{"n_groups": 4, "learning_rate": 0.00724, "train_tokens": 701400000, "dataset": "wikipedia_en"}
Below are experts of layer 10 (counted from 0) of a mixture-of-experts language model. Rows are named router (the router's row for the expert) and show model dimensions 0-127. Each number is 500 + 50 x the weight over its row's rms, rounded and kept within 0 to 999. Numbers have three digits each.
After each expert's rows: "comes before" lists some tokens at least twice as common just after its tokens as in all text; "gets" lists some tokens that make up at least twice as much of what it gets as of all text. This comes from a sample of Wikipedia text that the model never trained on. Tokens count by the router's weight.

# expert 86
router:494514531496549558505477547569458501458426460497585466528475591512402526560528423485457470537459440536395592550518487478535418514542599471424473478411480499469446465406518542493418511422508522475565586546556539490505534517494416536577552587531531460565472552460481476430498539467475482620500559454415496458559580485507484465415512491440546519538547410494435482534494387502505491572483
comes before: " |", ".", ",", "–", "th", "00"
gets: " 19", " 1", " 18", " 2", " 3", " 4"

# expert 45
router:449452465569529546553519542613442521508366553579484488489512494505461568593489484487464523582552518467476541523554493502520333581610507415506444565518413550448460416473474569497495475496542429485525520534509452497593501546595450500542532552402572494448515542555466489497476501435499513639524529471504506587483514562540486502520500501476584498444507490442461477516484504579506471550548
comes before: " the", " a", " he", " his", " it", " that"
gets: " with", " that", "ed", "ing", " to", " which"

# expert 28
router:485500541478536603473474525626448583438408529513561510601525547488476485584444440512476520568530491469426510476525478455544498415525515530493431448474439537481451471391439546430466484448533481466581566535486491518540452558565413489586535474400519439503429507530601495478472543480520524531480601493492461524496567548481486535545422549495547458445521436583507602422451498579514541561475
comes before: "\n", " The", " In", " He", " It", " She"
gets: ".", "c", "==", ").", " ==", "==="

# expert 14
router:433453438553563639517509455521423513578449472504594527524502528496438507506515550458428540515538544463412441545619517416517468426561496427493481496508534496484444450379523581480544522422496454497586579580584572471547555526575502571491569568485611455443536515488437495482418509382523535488539492494493468564531498482454504460430493526498506513449469518559479542465503459463531556515461
comes before: ":", "s", " of", "==", " in", " =="
gets: "al", "ation", "ment", "ence", "ical", "ance"

# expert 9
router:403447475532514590552411469502402493498475556570553374533500530560479444582528522497521461613506460483497507454572460453505387520601560499431490556459509567395425493450560466517526481435554440475553585524528477502524453557513408482509523512377515480562516553483464545471496545435499565502451499513486494513513592507459470540448476448434541569479441519503472604547496483545451485508576
comes before: " ", " the", " a", " re", " been", " and"
gets: " and", ",", " was", " is", " with", "ly"

# expert 69
router:528495554593480611523469485530369548474500514480492487585522491556515404636470490480425436529546462470415488525554467450496409607610438517458494472474500499403505407508581515516469558459485485569526546493553507534498478589606431507533524483470551444566460537503496467459432493404516484540492530483504411500542517457494528594518522533471529518577543521508502506545491439548516594523416
comes before: " and", " the", " was", " which", " but", " he"
gets: ",", ")", "),", ";", " he", " He"

# expert 53
router:506497506516540542502453521564451455474368543551478496498470501516493473550408465418455553533519452450464479521578502329511422423582573452523498472499538613399497468408455566474542502478439468505548535549537475499540518496556407435479547495458568527445448510519559576452444516433553555545549549513384489534576501620483496478532487507515576450501439507542522552476509427488506514535471
comes before: "\n", "|", "==", "-", "The", "==="
gets: "\n", " |", " The", " the", "The", ";"

# expert 20
router:529503476560584553485444448516449464467490477519517507520510571503392518564479483462458488529430488445440498437575609453534387475506469407512515529506502538492508467437520468473416507490444485413550513569529467524603485495571345473491575526460605510468407469432458454501550477470484588552519566458414487551456564593463462514445481497440532523511467473502379499535458430505487547550453
comes before: " |", ".", "%", ";", ")", "/"
gets: " 0", "5", "2", "%", "6", "4"

# expert 30
router:428538566573539584433438495531470536451425493490565420546632503545469577592432528418501493551454512422445426514562415483483459502537556427530482552450463555465466463434489579465489500559500484495518582546566454431593526511516459482534525520534521491526451464476507467499448488472538583487477522519418419516535542519408515437400590494404473468550497438552510489452498514416521459583517
comes before: "|", "-", "\n", "20", "S", "A"
gets: "\n", " (", " \"", " (19", "===", "|"

# expert 33
router:443542448633550527485465475543459528534450539504531450521530577570421459547490524529423435481470456416449502451538566427486450434601553437464551459526512616408441437457492562481507585463474435479558508477514453463511523539502440485481603509502579492467432480463497536457573583434533515591486594485486468402514545535478555503496533451458562458410442495485419504464468464460527504566463
comes before: "\n", " 0", " ", " 1", " 2", " 3"
gets: " |", ";", ")", " =", " –", "%"

# expert 11
router:444552407515501550478482534603476471544504530590494465584577610548509594589467459485545465492467462476453490516546466459473427478549500491476426447470470468436460349469454573455598535412482475473499522509501503513534563419562382503533532513464531472517475451505502522443513554493536571602554530495499500539499552587530567484460620544514577493405496512510425462496494430528515502571510
comes before: " the", " a", " 19", " his", " an", " 18"
gets: " in", " as", " on", " for", " at", " by"

# expert 60
router:472527479600535546423467516551427533538498523501470507544487585510477493573486472496452503632469477490466493518530450486499404510558462443479497499458481535401421365494465532510486475408479390413592558528473529439511594495478433549476536566391590555489473481471538545486495631392474591562479541452497527544487526479504536498495477482540531466490513447463472491422414493475462512589539
comes before: " the", " 19", ")", " a", " be", "),"
gets: " to", " of", " in", " by", " from", " at"

# expert 13
router:476498507436502549491441592527390493453470513445571530565493536538541542514489535514517511579503429447400503471617577460507416484551507412523523481490502515389414491474476606512535474519524493569549569553499501451525575527627470494539601480442470419480420539500577472359482520397526518551500530449474437448508525533469605470521511521511538498467556426545492455511505454454511468531492
comes before: "s", " of", "ing", "\"", "er", "ers"
gets: "y", "er", "th", "d", "ter", "k"

# expert 62
router:538535560546512571483463495594499505514455562523435484568574533466494515509390546438459511527529449562376459536581501420530415531559518473599458462487483494493452457403443578494571491452562498517531565594486486492506505501542435443517538530413563469500414512531515439459443599458490508511517509499372573526552520557436489486527524584522529496534417510556525540614459441482558561508471
comes before: "\n", "-", "==", "|", "The", "==="
gets: "\n", "j", "ill", "a", "an", "x"

# expert 21
router:509466423498586551418512531570453608508474568548570453537552476490420497536434541453388419557539483501486525547579554479442375436578580431444500524465515510456407439451522553457534507432458442470568533521526502494494542509484482477597575548455458514519545443500579504479544533491437580506470525455467451498488537602406507537459490495464589501522553500472483563576447469496546543561540
comes before: " the", " a", " be", " ", " not", " re"
gets: "w", " to", " in", " was", " is", " had"

# expert 71
router:464541536534553583449523428520481510500457501570480507523600585449527535592439491470444561621522464407434505508522498447458465466564594473534460504448496572372476463458526541523517508488492538438590601492541570499544458537565443551467566550490583468554442502373511535419429559460489464528553598495504465520532533511458455471456516545461548550578532466500414452471487468474533513562507
comes before: "\n", "-", "|", " 1", " 2", " 3"
gets: " |", "\n", "i", " (", "a", ";"

# expert 93
router:433526490515536620479502500529426533514474498537530433507544550520513481508464444501447520492463515410388493501568512474606397449529519428481456508460484576489438467406453592465473509454524405486638495485554490484574585570539432470515562462429547518509412512494525507445452550441580577570483548503454435515524599500467531514499518525548597514506539456533431623506493431491538511485494
comes before: " |", " 0", "4", "5", "6", "1"
gets: " the", " |", "–", ")", ".", "–1"

# expert 94
router:464504539512505559530382509576475553417461444447587508543482527450417490517503494493514494546556492456433504531526456434531332545539505453500439526513436536498486467353445471528435520557474533439539548542532537498500532481508426555500556575493599414572472514466543465489550538442485581567551596501461436546533555561516445550401491533437505534541517435573450481546461472509484548558450
comes before: " |", ".", ",", ";", "–", "/"
gets: " 1", " 2", " 0", " 3", " 19", " 4"

# expert 6
router:476427421530518633520505457518434459527458548544568496535517546519516514514522432467482524664499486468410537500618513487436443463568510396525456473509442563457449381406484472460533438539448476530572561462516533412522503506470475495485547536497590387523518504476474456382453523490473557507492501440470379531588519506495500575521510505529490562514533482564446477457512438475490553500515
comes before: " of", ",", ".", " and", " in", " to"
gets: "s", "ing", "ation", "es", "ers", "ment"

# expert 39
router:432496479504518642534457522540449449514486491577433430522483512447482555551417533407532547512553417502398503467520543408548502556554501401502460442479481558533481418442523533531447433497519462486545567580480577509482457519578462456589543557413538531549465490497478478508445511458477543519442536427391430572442594578518478530478532486496479528544511500519510451482537399478493626523514
comes before: " |", ".", "°", "e", "•", "o"
gets: "|", "A", " A", "F", "P", "S"

# expert 2
router:486460487551550636505474450548515554458456558457492500528462595503381568502537468492518459550561468477422430510544475474532450473515478497497380578482456506510439398415474491475508507527473463553487607584521516535544536572627447518549539482468590443452475448455483484426550627452480473527492573559499462489507525495544515500485522486478518457512507479573449437482519434480426596611497
comes before: ",", ".", " and", " (", " in", "'"
gets: "ia", "ian", "land", " American", " States", "ish"

# expert 3
router:495494431501538504491420516534393505559439440538519487572596488524516575525497504514429535511459469479493491535600577448499452538500499420488490556510536565472415473476451623377514637416424468542602541449500517535535481579532476475538636571459470484437474498437535522407461501413512506563496570532441479551495525463536514529489492492477505485483534460472420594555497500516536534556450
comes before: "s", " of", "y", "ment", "ic", "al"
gets: "st", "ent", " part", "ver", "t", "ce"

# expert 81
router:476553405539520577518484539514485485512408466544472418538500460583405532579465496511566444580563418495428474489628523511553444423490536487552467512522499504413488424434523467545486568449494455477575550495473506359494584550538484517599560476431491495575435519414494528515452572458528579512567568514410518465539568526502495517529491516524598442492489478471432496526500454465489585514493
comes before: " ", " first", " S", " C", " P", " O"
gets: " the", "-", " The", "The", "==", ":"

# expert 55
router:525513479495471554550449431577477521506484454524524488573535589520492523584528543526427457506444492524497588446595513432554473554497563485490398409545509610434423438491511567499520566464472426489528586556530469507595506497544499556498580554434528513538429503501456506442520571471462564570473589490416423455506535535369557427514467485471553583534503519494526556470547398473534549521482
comes before: ")", ",", " |", ".", " 19", "–19"
gets: "n", "p", ",", "M", "m", " m"

# expert 85
router:434485442502504567498507432501427575570481575540530467527490587451498475573442464491462520563521540488476552553570540466486419449630490445511414545479406553536429431472468590523530505504520476481555522523605445467559598609474443475433551550488564468570451499545521484503447504469477595566508582483480512535571583560468454498468524460403522517510488525502418543481478541492535561578438
comes before: " |", "|", "\n", ".", ";", " 0"
gets: "s", " |", " ", " 0", "\n", " —"

# expert 77
router:488413505544588577472456438524517460548391452573540465565505552463444486533413496466447539499540464482443568514531510469528487504526501435493461487488557605411439453474561614460611532430458454532602500509482504426496460574542511520529596553493500431543409559500568500430467549477497536502501471520415421523458528540444533512479490519522540472501520406530424605517419462574452510563506
comes before: "al", "s", "tion", "ation", "ated", "ed"
gets: "ci", "s", "ce", "duc", "op", "im"

# expert 76
router:509451463496525607442394481596503520463366565490455469571462500490428567637455482476531458559536476450334510482538591467485488465591513496549464496454392530380498455361527519485504530512466523508561498493476537418514500569572492477577530478373549522554407511449508477454456517469474576486494514459476495474486495536549459530473493542500532498479524492471513514494469460469524476516476
comes before: "\n", " The", " In", "==", " He", " It"
gets: "|", ".", "-", ")", "==", "\n"

# expert 27
router:448482422504513568505440460585478489483371450559541444595532538522502503501510505418525502626550473445505509480589535489462427481511495528541499522426542506477394420439505525540546512461430460427578578493494545515528587513567455440488601421474560494478493499548526508415497578417492506497530508476523504543524548456453497456472564528553445583598480488487467621484408479439563565517510
comes before: "s", " of", ",", ".", "al", " and"
gets: "er", "ur", "or", "ist", "r", "ers"

# expert 73
router:505472429565531551507449466568500585448467578450479461540501589548376488524537532420491435526547498476437531487531521435525425420513550421509431489533514506442386431406500527436426517531454424531488596549494449516594465569584462504555583481413512460528517433486509538441520509436493563563443576496460506515453544539512537500477538431536541483490447498528526464436465504518560607587502
comes before: " |", ",", ".", ")", "A", " ("
gets: "A", "S", "R", "C", "land", "ton"

# expert 46
router:513482554548530564529496445559468530612465525514526409599490528453529447536458505466493520521436453553437492485585512432493511434499577395498428522447508491467483426435537578548543483469429470445619497486505463426521468511505521450500592560445495471562362469502460542406549487472486521536470529548470503487522569519483557592424521508469622478520561443487480549536525534550565602582521
comes before: "s", "ion", "ed", "ive", "ing", "ary"
gets: "s", "t", "it", "'", "c", "et"

# expert 64
router:547476429466585551496436512599387472459508518529553420617472596595542551492467513467456494559462461515428476463551533467469408532506578451497476531539468538497524471434512557567504484472529481539599564490455516506522492553530473477480570538382502387533537478480527532448496543502440514525444523540430468431539597566439508502403481486423533611559399511525450518547510464470534494527544
comes before: " ", " a", " re", " in", " been", "tion"
gets: " was", "ly", " is", " were", " be", " also"

# expert 0
router:491455507528571604505512523599444523544456502519499528491611480464495499605497486542494484532552484443467500420469516404538508469619466403426492461503531600429380460441456513482513516521435444471575495524544546406524563533561497542506531457445537526523437463472539468479488651466497503512478622502477482527532644506505453497515513506495498587509454455456478558586497439476540474515552
comes before: " ", " 1", " \"", " 2", " 0", " 3"
gets: " |", ":", "-", ";", " –", "="

# expert 59
router:437520527528547540428513442576451515541487579589551425560530533489467625515431554426496438598439428465470545430547565451486531538519480516465398483495470481453420369467540600450477473541437495510548555522587500562487489493525495513572560490466513520533459523497540525448488547359577499512520574441481489572475569563504509437437505529520511458484527463498392526549526447482477522570516
comes before: " the", " a", "ten", "f", " 19", " his"
gets: " of", " in", " for", " ex", " at", " to"

# expert 61
router:469544436557548517552501510497423527501407558501491441520569561455481630549536460507446497556513471511520506482628566428477448491560513430498442465407471508421439486386535483530398562490503480448577547555512542423524499550480466491545548480465491514557532420546451578442496543364498577595484522528488489517527513495459445535511491459469535504445595544528513452516512482599555540568572
comes before: " by", " to", " in", " the", " on", " as"
gets: "ed", "\"", "ated", "ted", "d", "red"

# expert 78
router:381566463550471584456418538527425501551498546431479484622522521525446573496528494485569490536543507456432498476554481438482436412553485467451453475501534586509505395457488512576533447513481438487614570558441500477570503518583390521537619571461580526475522511533505562542489525465559526565488524522432492550470525575497511560395513493532569547444461488549477478511517474422541563515522
comes before: ":", " |", "\n", "|", ")", "N"
gets: ")", "°", "---|---|---|---|", "th", "″", ":"

# expert 83
router:435511502476572584559534498534492510482458537543481361595544543483509509495505492537541424560545492530532512582505507477534468532561592516503388482498557531400510529455521562453494513377474456562554566493431522490457521548562460452555502446470493419491445454456541555501520606469455610597495498532500410529511464571454505541534479557528456485450518379569482562491476478517499579566412
comes before: "\n", " The", "==", "===", "The", " In"
gets: ".", " ", " \"", "\n", "==", "\""

# expert 91
router:421458471552544494462414482633394467507496560507580458543506525474472594508483534444510479591476457508436575494581513480508464505510498452462473564544434478503488409506512536497458510527394423554522539554531500450559521553586503556560561538447653460511460508527476509479492562422653528484462622483512521554548509561473565493499527604491550469488541433503452493515503503502555538496519
comes before: " the", " ", " States", " time", " year", " season"
gets: " of", " the", " first", " this", " that", "th"

# expert 38
router:472479497513497571511463496530466442472457506462493464571490538517529584512528493403460493600596401480421498522597537503511471478521481424503422480401563505469404390478469551560558505491460527504604615555520402551598485461559472420475590504444556500561486438519570514418418509474494525564462519490518454453490587522483511468469516484497516568496510416578456547584428508512506477468518
comes before: "s", " of", ",", ".", " and", "ed"
gets: "er", "ist", "us", "ter", "der", "'"

# expert 43
router:480485481556651513468503470561459583401447529495490451560573556455492527526494564499431449512488440497383468562502474454444434552519595372509515493538527525384428393444506563571512521502529502487516578445497458467526508487501456483537560516477530421523394504453470494409440496399466499549537524433450407542500476533530514541480507528440519499512531411550436479542494507446503515591485
comes before: "-", "ill", "all", "re", "ong", "ar"
gets: "\n", " C", " S", " G", " A", " B"

# expert 50
router:516411475570531513483462436528431545467427447518460488617554544560476567533514481505468475596519483460428549464543485470475452460547565418555518489466501494440417447453541526548503504415569458478529560467579511501538509608528468408499576572373490532545451424463556504373503536470541491575461466459499449504482569531480503543455543499465510469407517458463422488560473455450515578604487
comes before: ",", " |", " (", "'", " and", " –"
gets: "on", "d", "\"", "ad", "n", "son"

# expert 40
router:507528504501515592450417479663497581485410509485596519591509533471481542626408501464412461576505467446431452516561486472508463437524456476512503482482532548396479462399439473469503511490432493415534562514519545471543458504508417499561505462422473473492456545467508497482426492456481438608439624466520475516513583495486481614518454460476517570454539497528512578489486516528539470505510
comes before: "\n", " The", " In", " He", " It", " She"
gets: ".", ":", "==", "===", "\n", " =="

# expert 7
router:547531450531585523462503520513398482446436474541482500505502598510464530530477491517503586572531507482467537541641500459553399461526485456485371551419418503487395492431546512550503581498508457476570505517571505418526495524591490444520544478433581454492444551504505470463479554457450565506461509494507512493535541545389531508442525461563480480437523472595441635467478436527447505591512
comes before: "ly", " to", " ", " in", " by", " as"
gets: "ed", "ing", "ive", "al", "ated", "ical"

# expert 70
router:433496554506477619558473579608461534482412553570491547574564548473527505534444560490556560534447473446482537481642585523548492500546444492527489557471428565437403467431423561470488555517458450541576490614491486527560505474533447470572600449486517497531455533518537489461523611426446524526521530526440452466573503536494519504487503508404475465525478419542454463539499474420499515464483
comes before: "s", "ing", "k", "ed", "ter", "es"
gets: "or", "an", "ar", "at", "et", "un"

# expert 92
router:486483453523536538487507512583408539504404564508461430565555581421496484431430429458508428556560497496400436478519515530506494530538570403449536568473498497460423433424549475462561518434469481444569568491556507473565545474591428456478552527384546492518438482456518537468535584436504540534446588446364486521545531519518560540514456469543473542471516500534431466453478497465522493537409
comes before: " |", "e", "com", "ad", "ro", "app"
gets: " ", " d", " p"

# expert 51
router:418397431542577600511470535573426505499438507444509426470529521552394479579430427467512511514424467510505544428621548451494450507526557542515436581492507570413419414461510546521499581436509478506531512520543447497542496524534481487567531549438499537515462509461475489485444536503534551503451554434492510543527548519525480533507485525485555582471555502621433450533399400421485511561432
comes before: " ", " first", " re", "cc", " f", " st"
gets: " a", " his", " an", " the", " The", " her"